{
  "n_layer": 11,
  "experts_per_token": 2,
  "d_expert": 192,
  "activation": "relu",
  "moe_layers": [0, 1, 2, 3, 4, 5, 6, 7, 8, 9, 10],
  "routed_scale": 1.41,
  "balance_bias": true,
  "norm": "rmsnorm",
  "tie_embeddings": false,
  "optimizer": "muon_variant",
  "train_tokens": 357500000
}
Below are experts of layer 7 (counted from 0) of a mixture-of-experts language model. Rows are named router (the router's row for the expert) and show model dimensions 160-319. Each number is 128 + 24 x the weight over its row's rms, rounded and kept within 0 to 255. Numbers have three digits each.
After each expert's rows: a language model's description of what the expert responds to; "mostly gets" lists some tokens that are sent to it at least half of the time. This comes from a sample of Wikipedia text that the model never trained on.

# expert 10
router:127129123114110154136100115099096131131139079131146162132165145079147167102118148093158123093111085120114160160103113091162161114135119142078134137179102135106127134125090131169058104118140089089110165131134155110093071160114129136167100149138116101098129169145139121132165130120117156146153161174194130162086104117119124136130169138097147146145122138136115125140122129099171131124161119130157085152094148122116142121126121142128130131119142156145148081091124103155162110114127135
Description: Name and word fragments. Mid-word pieces of proper names and words after a capital, such as Ma-j-ority, S-amp-o, Gu-li-yev, Min-ist-ry, often in tables.
mostly gets: " New", "cc", " Ma", "j", " Green", "pr"

# expert 14
router:129085179100094139137130154128131130127157131114125144115139128131106113130122135090127148075118130133111145134111092127110123124144115162085154149143129152139165114148084140116123111113158109128138185132101148125128114159087135112132115124111088144120159138108128095128122165170087130145117164146172097184083070141058094134115161139116158163131137132121139092126098159085170153092152082152156135133129105076119118144141124162137115138135119131151148145093159128134153129085129128
Description: Nationality endings, conjunctions. Pieces like ur, an, ian ending words such as Russian, Italian, court, plus conjunctions after, as, when, until, and table separators.
mostly gets: "ur", " part", " after", " As", " before", " San"

# expert 8
router:146094135105135156123088108140146123167112087112138128128118124104132135078156134111168160129106122137144135131128100131142143107110098119101147159178102148103167112107119156105115100120125102117071169165104145167103121140107105130119126151132137169107105142115158112142139138145111121138119165166127120142084089125104110132146145126151139130128102135142117114140123160118145140091123120141137110094112193072124135109123132150106157126103131124154124128168084107132150158122143158
Description: Plural s endings. Plural and noun-ending pieces completing a word, mostly s, also es, ers, ities, ations, and whole plural words years, people, women.
mostly gets: "ers", "ities", " years", "ations", " people", "s"

# expert 6
router:117122140114114144109128088147153154148148126153123121137128174115121133104095114112132148072129129150138195144076136133133149122180097140103156104160126127151141098096097151115086085128100117121137146139086152176098053147084085182099147157128104163113144133124129131137127137154094107112119200101124149097099098125104118106133170144113138162117092147159108135151096113131174103152126125165143110097144136152157113126149112128108149145154144115144123101125129115131151139115139171
Description: Short syllable fragments. Short mid-word syllables, especially y after vowels (be-y-ond, Wa-y-s, The-y), and ra, ri, mi, ti in words like ar-ri-ve, c-ra-ft.
mostly gets: " we", "gra", " mi", " follow", " return", "row"

# expert 2
router:111145116088145135140126141113140130122153133123141131171120138100137132135160161111158173125121113140129143143102120133152157134121132161117153129127108144104091125089097154137115089131122134106145186164099127140112101137091178170109101185100149155100135142135120170148147161169088098165131156156168123120083107154099138113152162136139126153123081136117103109162139154130146120093164088120157151120087145130125144136178083132120120132124094131140109140163147084125141156117130159
Description: Mid-word vowel fragments. Word-piece fragments like e, re, ie, se inside words, plus word-initial E, Se, pre; e.g. p-re-fectures, paléontolog-ie, E-liade.
mostly gets: " se", " Be", " Se", " pre", " E", "ie"

# expert 15
router:124119120106075142113129087129153111161138083130113137135132120125133166079123117086156158132121134098143170115123124093145158108118079177065133141145102129097106148110134140131093121104110116119105134116127143137110101128090139164094120122097101140117127126105131148161148139133096109146131143140125100149080142122082126076142134159125139126176103170157105118141116126127167149127148094124149152105080148120129103120144140135106161148110134155106155103107129096141130162145173186
Description: Table stats, short syllables. Pipe separators between numbers in sports-statistics tables, punctuation in number lists like 3:39, and short syllables such as la, mo, bu, at.
mostly gets: " at", "mo", " A", "la", " Mo", "bu"

# expert 28
router:086134155092124129074109097116117122159152131156116134114135130140121145099149163113204136092123125107124141131102099128130151105111105161134188137150107143110133113132109150150115139100112140123130170152145139165114118123086163133126109180093112119131081124117116108134144161150112114164138124137154109152074103151095134113146166172147114135124095154133132148128127131079124170112118121110189114150122132131131134135105117126075175130143094148120149108154103143123157186127135136
Description: Year endings, name endings. Final digits of years after 19, 18 or a dash, like 19-86, 1897–98, full years 2018, plus name endings like Hong K-ong.
mostly gets: " 2018", " 2008", " York", " 2019", " 2012", " 2016"

# expert 12
router:121117117097138134154094120138146126161147159131113136142122120147141126086146134076144180057119099084127146132110108115170132133136141165086128135155150134138143117116104145161105094105152143099106162148125146152111082115109105135157106166069104153074142178121107093134135138149145097148137178133135121126071107109100124106118173123135148148151125149153151118132160115093132116122166129132115101117144185100120081132126129159108153096146135122120166099096130113180145147134117129
Description: Central European letters. Consonant clusters in German, Slavic and Chinese names, such as z, ch, ć, č, Sch, burg, as in Tan-z-ania, Wirts-ch-aft, Z-huang.
mostly gets: " ch", "z", "ć", " Sch", "ch", "č"

# expert 0
router:115090143114119178129121126100119146113152123136118152097125133096127129091134146116145156087117107099128137106132159123141102132122124185122113136136107113103138120103094171116080123097138135126121143132163129128129082122118158135116125127138102133095099121080138135115111143160089117144139123117191141153083088104108140098140167154122121129132101143129130120132109150110151105092172135139141076114092142087094127125137120132121154118128150137140145126134137139145163104115119167
Description: Table cell separators. Pipe separators after team or chart names in wiki tables, plus capital letters and semicolons in abbreviated race-result lists like MAR 21; TEX 30.
mostly gets: " S", " by", "}", " |", "S", " M"

# expert 3
router:102098108098106143082115097119157157137139108127138153118150171122088196123138131091144139108135130122128157172120117082132155118127136128120144134070128106117182105109115128125133123107148123119093173136080157135082095152106111152091140170124121155124158144087134082176116116167132105165073140121144125147120134116073122123123142131129144109148108141103120129116122157113135116149156134153157090141083140124119139118105102157104160117129121157110154114146108106111168162108116156
Description: Latinate word stems. Mid-word pieces of Latinate words such as ed-it-or, an-al-ysis, perman-ent, de-fin-ition, plus word-initial pieces like National, Central, open.
mostly gets: "it", " National", "al", " sign", "present", " form"

# expert 21
router:132113125097092125103134093110178112118130133144134134148140137123137134084161128141174159116109098139115157182112119156137137124111134193090139126153083113128123130109102140138137078091131141135093171133134149165117101130136139120079150150072094149107108119090135129132111143162103094143123125141148081145100098130092145104112151150149136151112097180117141100127149147112134135143137125138172157136117167091157140116142099104106156127118128138107170112165185118135149170114133159
Description: Noun endings, common nouns. Noun-completing suffixes like -ment, -ition, -ship, -ity, and common nouns such as film, team, season, school, album, election.
mostly gets: " film", " team", " game", " season", " University", "ition"

# expert 20
router:115087142105098156098158098129148131121148114148125124152138130116118175135152122088143140100098127128120149159098105163155126133170121174080139124150100153128180138124060138120097121112104093106113111108111147139129077114096123142108121138097136148113096104149109104148112143161159127159149138154142159147091097131106153142143140133139139132103109151139117078148119120101133131133127122136163133117116142120130149103140119171128132122114149145159129099117135101136131156123161178
Description: Punctuation after words. Commas, periods, closing parentheses, semicolons and dashes that end a clause or name, e.g. During the war, and Tambor, and.
mostly gets: "),", ").", ",", ");", ")", "—"